{
  "n_experts": 40,
  "hidden_act": "gelu",
  "lr_router": 0.000431,
  "beta1": 0.9,
  "batch_tokens": 65536,
  "train_tokens": 342100000
}
Below are experts of layer 2 (counted from 0) of a mixture-of-experts language model. Rows are named up (a neuron's input weights, with its number), down (a neuron's output weights, with its number) and show model dimensions 0-63. Each number is 500 + 50 x the weight over its row's rms, rounded and kept within 0 to 999. Numbers have three digits each.
Before each expert's rows: a language model's description of what the expert responds to; "comes before" lists some tokens at least twice as common just after its tokens as in all text. This comes from a sample of Wikipedia text that the model never trained on. Tokens count by the router's weight.

# expert 26
What it handles: Statistics and numbers
comes before: " |", " of", " m", " (7", " (6", ":"
up0:504508526509509527528448459487526523555509490471390423517433509535549455564638482417516523573492461492439583540481457510548510589374437481526525499478438475466526382381557528503411395507452506
down0:492498427562480459473484508565509543452495488478507504442518467521406507387426536499504513383483518473537423530479526447440491575621522465522610490512555565492464589622465540567581597506428502
up1:488438583497601508504507547514449462521504504568559471507496495458520452462535479482517549505484504446491466475516569540559457557421402386526454489495499449462581408627468587538389535638473517
down1:551588439528484446512457484486606593441460519438427450512457468529474559497527518492465477570406566480485502479534485414465531539551565536409519554514469493570431481462461425419591384390485471
up2:462578469502532583508457499531470478519489565603429510461443449557410461543471502526434503435528470557489446520444386595495525484505567413472490467574507524467416498490593466475471473527478542
down2:529470544504486430463582552519528526571479518521603498566598488431514504442505499484539541559463541421492529509543605383496529496504387528517536517553552441536545579450470592518572462433561484
up3:547519481479515518455528477496369444498536485531436577497533558468573615564478521476644479462529545475549500438472500484395488503539499456600510360522557531468558497457432479494578483551502536
down3:480470521470472466487505502547535487522452584431671476565456438568518456461508452529423550518458492551412455454525555506525533490492507539444475611438443534530502500549600543550343507531467488
up4:478642502542496491547471564409610524587492520496551536394517487450450501483537501536532559487532504502530477558552595552559438451518455481530571494470535455492493544514455542529488483524595417
down4:567452459481508489458615526541495521413533485470457311457527452524492435473560479417446449461433474582519528496527424452501545481461556497453586509567515502456539521458542492480461514559450534
up5:558569589443411448444584462448463432524440574578519520471484543528507520567450597454447445440449481513479503478493515509534439501531465544417529426427470545497497500544490485498427585478483494
down5:494425527478530522477452499584497472488509479499516405458481522445485459397517512490554586515504508507549486513502458448510564434521576426551446559582463413526436516578544430547551452556568490
up6:585464458544592429497523554473575462508469500451385481505588433532584425471490525574500525369478507451531518492539575462661474559583518544551469544455512549462445490504585475516542487528584481
down6:401457529468512561527525489570477460566503508558553570439535471464471513610563519495553440599518518525516435407442446507452518465436507506501567477625520478422584497455405604470498492507447480
up7:497487495485550526550628489461572469523432477422488500466494455437482522629464541519431600500477533543442474519445472502537617543437509544479553456530505559463463425583478440426443492473546502
down7:466615472484601483487462505550473484549471512615498531521455464529583489407544455481503355515537466442569587506505605472405471486587477517531407612511558434535505459356501614518502448501557533
up8:543490497465519639485562415520515456452589527565390444567489497572476492595455573451562525508535442451576459672532452488462502477405554582451453590464510524528460414513494565487560569543494474
down8:487506615538538489467485550472507534487480465491631592413492486412517543478461474564519493569457545561466538398492612548480433506538501448536477438530461413401513548565542438516414492493516567
up9:631609499447567486514508451497434486482459501469495361531457502538479525581500503466514468527408451476566483589475482479476437572476528526564583543563515508552514510443549441522552484436517577
down9:480455456493455521497499498478557458546537470539467552438435519480468440433468523528424515530552497495434517405570454536506536466498470501423465507520448471507488451550496524512386517624493430
up10:504562460532512523506485525526438466554532595533556419518459524527361504479512525622536494462454577536531559495585419436499525536534410484435506473451506506403551522550545501392450535434438564
down10:466466487537446528476467445453528479485441396422460558512572516418577469532436525503442571519533438496459473520467518486425485546534518454555522456570491553549412429374497504529527451496544496
up11:507436513548464514449493499472489454557482448427479457474417550605454505511543589414438498564567459453504487522502445491453455471496476566520475623575485517542495516546496451485397582557473499
down11:545591491416580479476536486489451514515550500521530501512543454455530526492468459493625491452380479498448510535481520479515571541524512426487570421441454523387523540506587656505548433523553488
up12:519520640410516498535524482538527577543587507421516528485458464505588477512474389557474444413491476500401523445484480490515487411544491453463485531573490427556537522468514478514473450500516493
down12:458430463474473536528530555411470456551482506535431479483522574474519421472510454573449454396457518425509478405505489451457457546441480566494539534525434485487516440503495563473436499535472448
up13:531438428598548564515436434529475491513562481491449503487445560460498552490526470443458446540545450369618535496544453505507430560543469534566505484608477567425593619525553525585611561474426506
down13:464600519468356502495508563505493564439464512477489536541535563575550481593492547582536537428452546516423386460468420519486541454392505453538513472434545452556509452483482544499441414458562489
up14:485460547571578515536527535476381435494533524479471464486482488579509461576532499536492465429468450525467394549453433455391384548433480544466611476534506488497513473585489515449498577530540541
down14:473490584432492468481537509507523505497459447469549565435491502465470548515517554430513544571492494437518544481515565575539621516598475419461488495501477557507434507456553471548464458471438385
up15:549480545515564448520512512585549431431439507518429513505513468572449437406541434520493541554409415475436537515438452415393548535619441504487451446485431466543499530557482559501520450564480507
down15:473661467500517509503525389454477537516469473478526423457574558482478475470484573561465526427552482491571511490475488592505509566454466504485554527570493478444486524425485473495458450478456509
up16:519456496493536539487436603470550521531561505441587546543378523468485495455526501404534453545461460546424466641489541555554528409578514472500544451540500452549549521512548517523458399472530502
down16:483539412477491466470469462609490507565488570508409429487621483532457541422408555588446498459552552466544569453484470484466465634544503525557537463444539542507507488463429478526525557465425469
up17:512514451500467483513564560505475499555492602544594416451542443493505516556585502466487455505425602476491489488421486423451524634519519535411575493553540491492499517531546539493512540585431399
down17:534552486475481596541411452522534564433510337479455466510543523448501496470480561562431462473581457555518443518580542535563402453458551553516439539541441463564567496502434498524432504385479511
up18:590392462432533460484515478456503492434446535423521425515571437436492464557465437480518532453446494435483489547505514556524560461515567483595523445487508480601454563585532498463496458476421447
down18:527528559504490458632497457502496496449565484489379506504528536425515533451535531507424481538511476494461557521524469455494501530456501505479533605541464551385592472444430475564478550456540479
up19:473557500449473518464425404574519538566534525488554423546473501483477498453462582450465441519513382417531465562523485459523435475528489462416452527434480456569526444559510485478503529520481512
down19:575468414515531510536532502480341375358438452494519486426540538545477526552527497547463552573432585505544564453390508524497536488435559587576526503465522481504484545461442486503460485436499524
up20:521503523374628543505412466495455451484604508491514498554502547500567435524465526480508470622529552471471454582586559534630477562503443516409574568482553538563481456395507455498563543494582498
down20:522437502624376444501500504555588478497405518529615498408437564550419496524519544540520488465468440533492527417450456487404470494445542458508399512442478506517461498580424586486488468500463538
up21:508500446493560503425401497490474459443519489509565590446430459489486473540537552466443513521556491480447532498461500474513545543438323477462500461548488514426528477508515601409509570501630509
down21:536624501481456479490567418503500435547569539513451471477539449576533478554434519567464493546396457461411489547474497547484464431552624456540574503520497426523495504416516497478465374478368513
up22:476528524467480498363502581583469517481516434439471493483537425697493517505525510516509508480366453432535469542489481489389428540501565478483462503511565483553483493473499560429497689508546543
down22:515461510560527483634506364436535385510513594540585488532476542430454507480407531512446468521514570572446465563543595508580550522520421472536504507522496515467481509579531467562460417480529439
up23:436527527475479578443520522432423479503579484511561469429452431408496513413471557525435595415541578429533556472567542516458510578582483392542513621542499481485500440535566434486454495478497427
down23:510504463524549472540499483562530508475457548548495498574491606560480514586526428516516492503485447490479513594480405472536497455482446517522500420529469450559591576447435522452533503564557512
up24:559521552545505537524527474465436547453516482422417451478483457499543555459451563479558461413561389550438522480539510502509543515478502516503568457462519495463483501510611461493529487505511462
down24:464547447516535491422542450449502529521476538619492532445565544539486528528542392476524542592488561386547489470568495437527461496532484510500477511546490497482531447508411531514565591440499554
up25:548474475524459461608508551415494528529463435508481388504529542524481513525480595406518486508469451410514438427542572514484400476546472419536481518546497579394485482523470529427539567573516498
down25:507581533477522491502473429554456447447534493449540534530488506507561381500410411533518506502527487571433492515464468409513576570470479538527495521443519430529442587479502446525552500488553502
up26:609588473475459408498465551525510561538385436440580477474460430474578545552480513519503522458561437509437396521447509573519483428504485503599512451561447596472501491510460492491468577443411508
down26:452505530527461580540544512416514419522549457481494479541491555483423401501441530538447539575510513436497497492579508391434479523621427509435428442452601446572496588492545533581540448485506500
up27:470526497549490504513450486411542489550553486571489440443444566519484513478450422523572494502457518485430507458503571494525518521481517491483596562478453501556492441427518451553451497549450567
down27:508437585473513473537444524607410502482424604519550466559516502508586464546590477507454519519529494529457571506537484477473521535555504510534464406536590475501517511510506510403473406503458443
up28:476521515461449500524453540518512620501549528447437445538509478505563476523484503531493411472481486473525513512458555495446521613581512510532489379569502540521567563396529530502535456450414546
down28:496419493516529620528549525590422427500434523565476505472479542464453538448570529451512533482503512452472542464551450537487492451499571560496535590447453448534553389515466464530458602527545528
up29:497458536508401547513606426507540507494551567549547483536498534575491552472551547460534488472498555543528533635554598534432480472534525476458551567408537529427516508389552478554427557545501488
down29:522529571567513490483464552495453457504506433370381543456607535539517449554553426475590511574508545476534480470472505511518530489444488470470469465577484500545506423557418469478590515453466533
up30:459413496575601513462535482481545429526474398640420476485536570434555445506517493459562480445508459535404468605457418408500491443589502472483620587508518529558487483507519464505526569504552530
down30:565516517497461498540484552482476542531515574428500444509460424490532452522405471500465450506534501595574447488432578593521496567509563594537501482591577470450481526566516533492443437510473439
up31:526532574501469519571524571563533566581442585499385490557556514486508473527450520451550507469556444477539473603525497449549502534478490487471530463502435503510518519470475455523491484465548481
down31:509521481527537532514500434499540530457526477486514481439452432459459462504569403524455551546515543488504578464597596514593491480538465533511478472412497476468515395567482462552566553461349509
up32:543524381544526495560476527502488422443470516482497465546431549508455430497591567554524485555447591480560479528491470349478443457592463391467471531486474565532576505509515508544423473522478471
down32:495447500508396543495469531483558573458547481574555470512560387469579495459410494510540425421540411486406534476441518684625558499490523519480512523525428503500474510451420467459532441455539433

# expert 38
What it handles: Non-Latin script bytes
comes before: " |", ",", ".", ")", "{", "า"
up0:506473542522514550555472582453409471546439468535602496458487499423493519567460612522486496548553511519475482539494403462468571428543502568564480520530439450522560576416529596557406525505495559
down0:560536490496566426505473492503551519501514583381503465527470524583493485462511421534578528505453529482509534395458574524482446505502516482492522459549510608522397424506513513519534493457466392
up1:450493532458486438568561575484551445535492605461528461467437456468392478525531432480460460489647483559521554469497477464550516516611529543485514392588469481474569578491419488518442486403441574
down1:528471483510449505446472454505464506566510465484502510531544522522496485596489581512566537497431527413486484536578472531491525473454493373516526542411453534555427477516528544441612551485536494
up2:516516530494494487575500611497530550501475494470553459509337525441536537472497437437496503421500481560503465369474545522520494499480483424462476545480502537551514585405501540551507531549500433
down2:492509450525496474484467411524505472518549540502439556537549497553537514505498583487509484569511528434393473614564444402528505549606478491517586447537469451466474480542498496460576469395485490
up3:526421445516453501461489523475483473478504457466514485509497396462588418423470476421573468534577458500467552537425590494576436557488429581522499506515510425463514436457383516477471564452588549
down3:530471619498504483536491569434471528415469508511518543400503575510400588592587450515472484520508479508586430452565477493514624537480473493483526464473448542504529571516606458619511482476466439
up4:468503565536488515438487689439535454535459473474433482479500549523456453611475552526580548541464403598439473508484476461442499464614467450540429532553440597510498543489497554513513520526519431
down4:579481478481519483574487495565515441463583535444591513514395449486570506437483444556452500453565504384559517520604482550566385607418557569484572415448626525525527498585508438473482483526384505
up5:536558473470619529616444511376578592477449446539543515536471491504441388567485490518421577532502558589492590490463465436495471457507519508487504475593451459551524599509513556497504456400477487
down5:425474490561464448495579529549392470602496512442549455410531536383592488508501532482505451470534422507525462455573530598534498574417484445464557532482466474479412349490503408466479512486578524
up6:509429528522525474515579574472544446395533469462565516452519512510505369556539521649562482470440551482533456456527532416485491479511522482525545504509457501436507550497421457434481543571486563
down6:518490487471474554521503490584455556534487538563472455566464544462511441495488549396452452472623515497388576481504436576524516465563498540470512505454529549528534530467526602535465519498482408
up7:472558473425501500511468452529544471453467582479562423517519461500355387542503511497439502538529449468543535520451482507504570563497515558586530450528458504403455491530488559481501559473526442
down7:521473591608503421489481533434469580485525511497486510540493530468594495555539482458534504474482506536509482477664547479458376450457533510479489494534514546523558473487442532498501525498438523
up8:462545388572535516385566561593403457570444492441496435499447519572542482556443493531497467494494422427615467370520444505526505494489497593562502485515581567497449497527530514522463578509574544
down8:583525499498485452522522500462551490464449526585443673454645429519545429498533458431531531487539528516459536532582521549482430552506412539515428504444539463419500471502402449486546438444496542
up9:400439577453554600517512581435454502502537464484541460499366577496531467500513435468431419565547455467448591513498425517492538427518527477515520555465545513548521443480514482482533437504545483
down9:547499513537426459539519481537595460527511520496476506443633440581466495527506538565494578481444501526559429488517579467554504501585492487522464495528448512483477503431488487484435500542501483
up10:477542464493467510505522531504543478489533490489432544438576435514545471536504467476399500589531466558514513528598506542529548436509486442443610466554515515558498504570426516423456493562455543
down10:470516518517511503499432499548524489530513523590525449469467524530455587454464528511577453394398500533483447474458447483445456566471494485544467565503483449460501508485524601526478588498526459
up11:434530503509554521560518514564460504438480581519455448506528503551585483525476478543587513462520509474497548495476444512495494507409558418422498455516461530479526512466469535444587449495555474
down11:543467513507358544513445437461516438476561503493494491562489452453449521537502530540458525494490483587394488537503551451545494551471509499538550515518566462499462458560481449548450559598435543
up12:621553482491600503528552601529475404443473477526549540446461484490458533493468504531493537562537507460566454441527465485529401509484449344577565513532432494451418459438465535561483532536457522
down12:455505488534506513474539446431506569538502489521505519562502542492547495550506523510442524504426470538469500476528457532483569472571515606409515468426513499515555619506525504473494475424460458
up13:639509436482477459433504493504462430560462517492423453576439500418450446550418530412477493442542550456420507539515522546478557441562413546456503482481526477479506562470495511472558502529575501
down13:513520529524531533596533482568522488449552498555489525421481526475487549442551459548491480519465481507533592471471459359599469515443530485474622557548499475499554487549509479498486524459591466
up14:464465508432446504516551561486436453522392521457513384476524509484494425456454533589496451610541557558517482407514538521588483491510465444497575525436362461477462533431525459491539564459541488
down14:502562567534505462523424441448441529485525525449450574477485516466472546558533525471430500436515438350489465549515428523370467561560592552505463505607491604546534493569504583481386431491531526
up15:503481516604577497512476531488511516493469556445552442424459545560575545590517524597476507543557445502534587533459540525382382497509455540492527482537529533436467521479467514559455509569429465
down15:475485536412528532526499488447537463466434499493488408453559465529483483443445521497548504504442535413515534522515455451552604541499519425503500446534404557498549473453482507508542592485523422
up16:468518524505499513421587537456545454435504543493382405435515534454554512587530433450427507540500443417465527522540469451452603609421603487452600486531541395528558579499560460458452480458543521
down16:581542512586497470502486535551462475572520470521525487487463527537413441406435574534489441402636518530515569451523472555495446462583435517556442484519483502451450484457483561504521508413517473
up17:530492465358540543520552525547420509446536588504523520525431443443458477588478544552443440495472427441506520533557555541539551506421506482578501543422476496462487554573516458449470505530458573
down17:425427529634481464523493482424596469558524472470494447499512603486569526410417463515497493530509510480476461585496463546487509567547484441412506460511434493595456503450512529481533504427535399
up18:572540429517397519413571433569605499459467509574390438541495496518452531500421543468484476462509486475567541550533509501497496513488514608534577619535528518479570521445524556528442548472514481
down18:496408586542565469580480476445420488504471474561560599518534455482532612525542537486476447549510522462466530479470545499556534417532542465509479485568529536430463477542458555478494457489515543
up19:495480427473597446444439519473524577537450492489511497441509580481448537493457541490438528487446397465509516506472510449523520481607491474530455485498501469521506559541466419453576516471510479
down19:486522534470450562490524501490483528397458437476520495499501463562612550656520474473617498505630469565505439618505518463509425510409557586433535461464473580505483359472487516564499536504520578
up20:591527520535532452462526534495583408524487534417557528453433491523425497528441455562551521450544547446456560535508406565444508457432540502550453320477399461528485605549478492518575519523520522
down20:457523515486568572542479479411426548527487490484521438623490523504501612468519518517547445538471478480543513478525583491538512468569489472465528486481418526524462526491521487541474511548451523
up21:418564442484607471433570466516482599604485505474557535470427423447536522570545457591490536558484551531510483489514486459505451519556548435485477534525511503477500489405478504445505469558471503
down21:534481541469443436449481537451540427457536451483448464490451488457472569429485509313463458495502460453471512489500566568515498565417409570510600496567512482552572496525475559515435537557460441
up22:482540463523456446528406589441397516437520517481610537513459449425434501494456525441470495487494396532519534489526551486453478457565465521507496513606484544534482512614567615569467561504516463
down22:500489481473520569550567458557533446532496470394463585533474542573549474480545521628496532585546521518530446505491461574481452480484499482593441431323491509414509449460413414470491512497485526
up23:544482574591593475412501531495558450460539524490489438489477543617430396617519448522424489535552516498462458493549474423555500571550450483445504560544446504474476519465603516447486581620478433
down23:459478410342413582533476586517424532529525506491486550532527473464524561367484542545624534452490467480553505479449528600451547425442505509579522441474540504524507437518426462458494393452521533
up24:498485470483517502515584535494454513460559512418486473461485535520491525518509452580539465477564527570347568536504488400470573600498463513566513444625452433445494537485459501397532539440464478
down24:476552613586467503506422464446585512501493482546555517514422457488530461499463525460487510382477590487582468425461543624498473443426562407437565541508514566513530538463534479521496394569507541
up25:437473535448487447444531491447582505403516506437507437442493537521506534413509503589479561447527427546515481459582503507482528554539533522605512466487426553490557566610487449509533562470538511
down25:547478441498573569453461536516459500503494520543461571511547466516451452596561497411581420453508552473502501575414468429512533470425439476478496473500560482460450458469537592500517522522484514
up26:463473554542555559492577578396532388430512455517386546454447527453492529532538510500414415528584552395414514398437465511511538575532470491542570502526488500420554533515500592473474454506562479
down26:555552464470455520596451478551435609532517483462513486439571506495569364482404512516552558471439497520487432625521500481484475479475595436478499462511513562569442530438563468485525504458445480
up27:633507553510546454540448480541513481426446485517567605483476588599417368563497494480484522465549518516463498461487538537403506478550545546445529495476524543417500568607420570468443550468504485
down27:434547448486453535413449464448507439578516491524502463523547448388550616506502497492521531527419519498566481547493503455598434508458450545484415527491470429562522425403577502512499455564517539
up28:530469535439505530459573501507472503481550535494483536510440497506496498546528542445559511508491513505429476475501365421469437482593535556485500530553522397489463542516492513515541459482428558
down28:484511494473465472522504500513544471514434558470478281498576518509486468483483436529451571419450429515519511528427519452488520454477556500597557436456550564466528504579565514465561509492515387
up29:443562477500491504533476522518534486565506545474482404460445451427487462584396417515486530471532486494467501488518501497509429582582444377478426527500508483531413527436472514495508504514540582
down29:543489480531538569371534490477461498504523536577502511545492641489497536512582495464506374497478508464505492544471500443488498420491477576472567536455542391484571531493494549483516454492462554
up30:556589487483580491541554504480502470517508455548557498518488525482471632507500414548556459461578519448452557555512444462495572552501458423553510391473456376519480527530531444463495495510501513
down30:490425470506492478436516486466535456447537526497354471559512496588509402430456575479410473534430544566500471482489474543557442486485586517516503494549489567446516483556462565513532531513507481
up31:476503512589520526520546605523533520462532502427433567456463408535531542504437461526534437548548466444502407564496541500498538493490567489480517444424598515426464436596533454460544567492545484
down31:530442537456453469478447519525421462490461494523534490476543494529461452528615531460482578459427493588553440430514519402474507500431494538529456519581522437495472514555470489456449549505548481
up32:475595506480479522441513547578487455465470449557491457493515606493491499519532606505485487490525561448541409514494429486452539510482562540484553472518480560491556542431345476441513524481494435
down32:513493474543568503514499481487455446505513565456578451497512469547495478502441351512497503522466416492454556475450534491541411534509432435543395515492560473519422450558615529588441534541572510

# expert 33
What it handles: Closing punctuation
comes before: "\n", " |", " and", " is", " -", " ="
up0:572556495516361487473592473591480516480436416568436433518548555562467464451480540435513480476404529458492451508509463436483553461495563488521505556524579468497490436503535435497531542533551535
down0:492519473487656572537473486357482443487553588417531537492497489489572538541476508554476463544539502525427486556509518544514463528498476533496488468557508585520493530455446557554490485466515443
up1:443519506506565581510511516550519439504419472494365483476473488538616397561519555559507548578465471447456474430471494525487539452512527522469524454459416558444465428503524594515506484506394515
down1:595548461467388384469500504480522520480541516468501501504479491382381526500509474500412446490536532664490495537544478582583492482478562457590504558580531495516573557473483526460528532447566505
up2:489510502657601453487514596511519471629479441652536516407489517534486530515474562370455493482480523522536443498492464456486571481523468529495512530499598379394470549532483561452540505544559527
down2:492503536463515538513501486505544510459464538438481431505450458570575410538506446508486487507512522454509428497454520426474447533553597503464575467495421599581531461486458449567547561500487449
up3:533453546500437528576378452501431504462472484433537524528482595453553531529466512562491570504516581483474526553518523473515501505427508419399648509568627441488556526500551405502584473517529519
down3:511557411483492567547635438538480489541515523574498518412537472506386407387465478418568429429500473513480553463460451509420500527629437532542444548481503505515458466538432578438466466560432477
up4:469615530482481540566524523558436460504523633500451493451429510425547432540493485485448417342466505463526475590489461487513516547469483561534531460407499522426425517554543455558552510445516433
down4:499408490472522414510482461447524524563521432579572566546584511541510519479491499518511501458475525596476470429551581531530611464505483498476558577610552384558550468442447478445517355484453560
up5:501475462546477534474428464452477455493529505507494549497359541479481493433486513512406511569482510536566460493453478515442459496496501513495499590498510475520577527480458551530500444534441487
down5:562555544449411583500481525561557547481455510462523505480654556536551497508439453406562489516518502471414477512530611550558590460477431540509504425512467495486465506582596400512510544437495537
up6:521551468488529494489456526438497545433432533488514432407548569578485460402501538467473558439515535518514553544507470467544495495569444448504466557525435528504476467541517539573421537476635458
down6:553480467519442536512533481585475428508586381541504560600475492510514523597532477557554425534501460486457435468468508528440482540439506517502505507612584478498472533462414348422484445530419608
up7:462516433477494514471520488513496493414507446486529440613507541464501507459490498493434569493479472518524480467445525454508532565481454487472581438581500495558483556481433481573470512546551490
down7:519464535531535473582504444457471510626494529440476520433458447574480480505520505531472475568527527489480585483515481583480498415506477477501420549408484510499491464505491580427532529529478513
up8:436523482481493481483546534495532558561521507532528493477560485602485573508506481480493602419445466523481468486450432465464397522521522497504480437457506440517475545511431535492545515538436473
down8:504440463454535479503426420511478406523483510499489484476486502503481479470504600538581539512481482437524572564675534414570610527528457444453513525473493462439534477506514533519514497446449424
up9:483448541502474463517485605519476484548516497485472571502534530622405495415514603418461506519534582537526593486471457564589468524518422503543510493577460547453504565490489465449421490442402558
down9:556533481455465600530575466448450534448523473540514477478471470488511502515481428529539458477555468533445408462554485431479479461547479477537494500453518450569522449541550458509577476572565532
up10:507540507448585507535562525388466423581482474518534534450440487568509445440499462567501508461523593535530473547559456544483578523473442458609547443397569465463549382504552459465532502571496571
down10:496559431544443507522467435530496482408524474440508495529550482517468550516450476442450562492488440436532545541510473555687428487567519517428502557511486495469568616508521586482500486451432445
up11:574417497578505516454517432535497485477535402535405584552549448512454539518539528531514563398437531410494501553498429544587550478376508483547541530613487451510366422518494577471519514520486543
down11:444623561437528533506564607492533542545482537511587357459459481468585465482460513492489487580542464573455503473519520404440497548646459497445517559433406502493574575491545471511484473480503454
up12:526498508465515426487532493516480434588548511543500475582529567512485564527476573502486457505509563583493442421440549583599522624466412507505521490513510430558528507479468444515444506443517466
down12:467515469546491458553487475449495481498472551559454468501555436528580477584512421503498512483503477410509546487505441387504425503554531543445486497553469517473477507478469541505545474538574488
up13:520520481417539437500455541559479458472425518478519511495442464568568559517498547515401498464487547536441506476398438477509513494503471579485517471425414521450553423519562567567420424515511588
down13:523589482568467488489460489504571496517570542428388563509503555477378421393540440542452500576463497482499524533629445558457430471492446430535459526581558486526510537435499464453490542480390449
up14:482555527504493518468594549541458538523520504590457407500564550456497554522500559350502529422501538429502532571484397503535491502516424500467600522603477512443553483528515482444522508444483443
down14:592430462492562521517450495405486496558556466470626580493434468473511456487440471566552559551510533530525508377545540531526517494449509537586452502544510490481448508502467457611482510508514566
up15:599498486549485599425584527522469482437558498568556489530598493489579596469434637427425507467512479521554502493519479511512521498533530491547479564509584517557437473514534453479565504432549499
down15:448432449443532433516483504552462467505471504543485427440493449417433433513551504529558496615491474455465496489516499501515492497474443574477560445547524467428454506504489619479550530514481474
up16:512531505480512529539554489477540457360445483527478590520518486509562521344432514467499417453542519463454531519535568417449422479542517436501526577406501521533491502488465395517546458578457489
down16:397421498489471537462477528475505478597477515522481442479500414496503409577592527533544548545452499517517435445386599500453440495515557590413502485487517465492573563472536530504399510487538516
up17:450568499515548491487509563548555449519483564494512417357470510476527513587488521507526494471438619486465533477489485508442534595506512447465421484473519581521510439474506487487577435543478466
down17:481416527494498537578485477497485450534493570585480554560453500526522412436482497521501467496549320516534469506490448526496491437538504413521641550549499439457486561506450528488489549491530576
up18:512453504439453528579425518491473494545444499476539521534595475600551570393491509471465467559543474520512491507439586522493510518444539518486557486533476525421537467462444496441630514461560473
down18:479508582542516420513530552366407473447541499468543555482461466365456455561479447475504456472508562573477442395482557549539520498511531582527475411537498491538526459560539445511435572514605553
up19:503482545559448480543511476473482430459445518531565489437515422430468466460505491439473522510489488409539513541541412422476464465458547403531544530522513475496564536600503476530518435545494484
down19:469490443451543483505526521512474523461574509493471507589464595590492543521486568489533517494546545530473381560470607491485479533519476539463436514502469447502457437442427531459522544487488471
up20:488433556469541516487442427452561472438468532484523515498462413570542549484525488508445493483499487525509454515445465494470539497533510519347559492464507373564493481472408474482463496607566473
down20:506539491522562454610527550473536461511434442540458501480462589444494459497437500453422437511477468492471530491538575410520409545550499471609478512455530513481515520505532563550581473434490520
up21:564474441533443501456565594476408484512575498428478504564478512558498524489457503490442491473517500365515438497450562548472519459513467644491451489459548620520463602521398537532396613600534500
down21:502554552458546576497544403515561436376445519520522448452549498464498468416428519567521593472490530566549517439587440546535465488467565371517552559596397454491505455477538508483553456387459508
up22:572467494420494488450561557490488462504460550554445437345597500466462441517419490405417558480499447441443499477545549484445552436567536479546378540588553542426551573544510502521443502491503485
down22:474547477572478489554473491525500521447551458447558559564500489492511525432590472420512430368524505591565415496425499459557540528459438605466669406461413488505486474527506556460509547485539482
up23:398456580426489522490583543499481488482457509634489497415528475491573463522531383492584466438510511489527445451389513444460506609469530508489572522399514472491469432446455423470511386539555535
down23:492479503462462590515440464541460476458513429455518575571448464525433534568518577511460576576541554519491634588523490549523483484471540511533505427560424517521524532556511540575547634459475549
up24:409527521488522540493492564519574512565495475557496560406466577476557518474530570543477539441529526599469491482520552520517398509581447463475617527547495413507460505493481554467631451505503516
down24:599480475545446486533512412519426449525443508474493503594481490546462509515478390504503497557494484424560552579509357459474601536456516501518441536480482584536535478484513479472413553478450523
up25:468572574436417447524546527465529426470502564445543447478473568479467483446565486347481558482498534483548409447496458494539419569537512514435443535572453509558501476535508579488510531557535482
down25:615504426531512562496493479529441549451502452561480549519643440520497551532540534623502439435513465508508508603525561483465568485459495453552446449462499559436466480492484535543536538493543482
up26:553605497433473553562487507472420510558479585496492472416431460565513541538497464536538480459523519462473503481468498518518499499531473508469475428472461602503464423510381513547477506591574535
down26:364331509524573509534485495483588434485469517530483584522519532461457500521556593436491487602451498551507579481551521387492464440571540437474544496495579392526484556506553572459487458553531497
up27:437521590486532365553439536427509389503509459518509522518455539484501443539534486520444489560513524434452485571527460447585510506511510601471484469453433456543495553538489491443519544493470615
down27:507480444537459504475519520535529569515495519496445492499463442415452571506444445373519524515581410512461536494478619577384509456548480449553451516540520555497506474515584547594505492504577404
up28:522418532515517514521468550453546573423578446594640524470482556517485420520551491460490520554526387484491451545369511473478529465474433489477544509590493465480491516519498556533457520472523614
down28:449524457540459547455551556421495422554473571475328444545499515487484512446418462493488473489504523614507514469541470507547498489508574441532530400536495495460493467472549523487598498604469504
up29:440466545596534466471510491508515502402546499493586517460418466457586503511466467551493471516421465521534434572455509491463544496502475548470469536410533546471526512557569496437654490513561534
down29:523608410499441519480612472483439448533418563520452479589559552561409525451479505467508422474503561442492525400546489507523427463516563490453455506583551509472438511431402515538441457529489502
up30:486492364558494517533545552526484415461534559573530520461597477502570503589474559510536453436529484505393574556388478504442497520462492518511528506621541519444518524510518444460441532539526530
down30:553504556501559476550479469501454554497444407478530465526504468601379510366483516544524533537466481425570469464590556489540466549502525523540533459402487397538619509481439549485524465504456514
up31:479519513474455500447559445479508424502536494491374556562548494486478469628498502531437487474450539470561411435461392529471526494555508502527536490525404574517429529532440502466419510481480544
down31:562631452528524453523440516500564536501528550483579506555438513630536574484400529491524512491522548560377643642567529443524507530443535497501528492540473474465525484511573450513478548513537477
up32:550586424448477444460499554460551483489461540483499531481482502569536567491438462435492455507531448533435507493516529528474446512424494531625474429662473577446474550504501561375514518532444513
down32:479453482534490528506501432489438477528465521510497395552510555508454557474519542550477502458519564400585455507542454455564507506520494506505560592371443400447546469548518470617495525483477516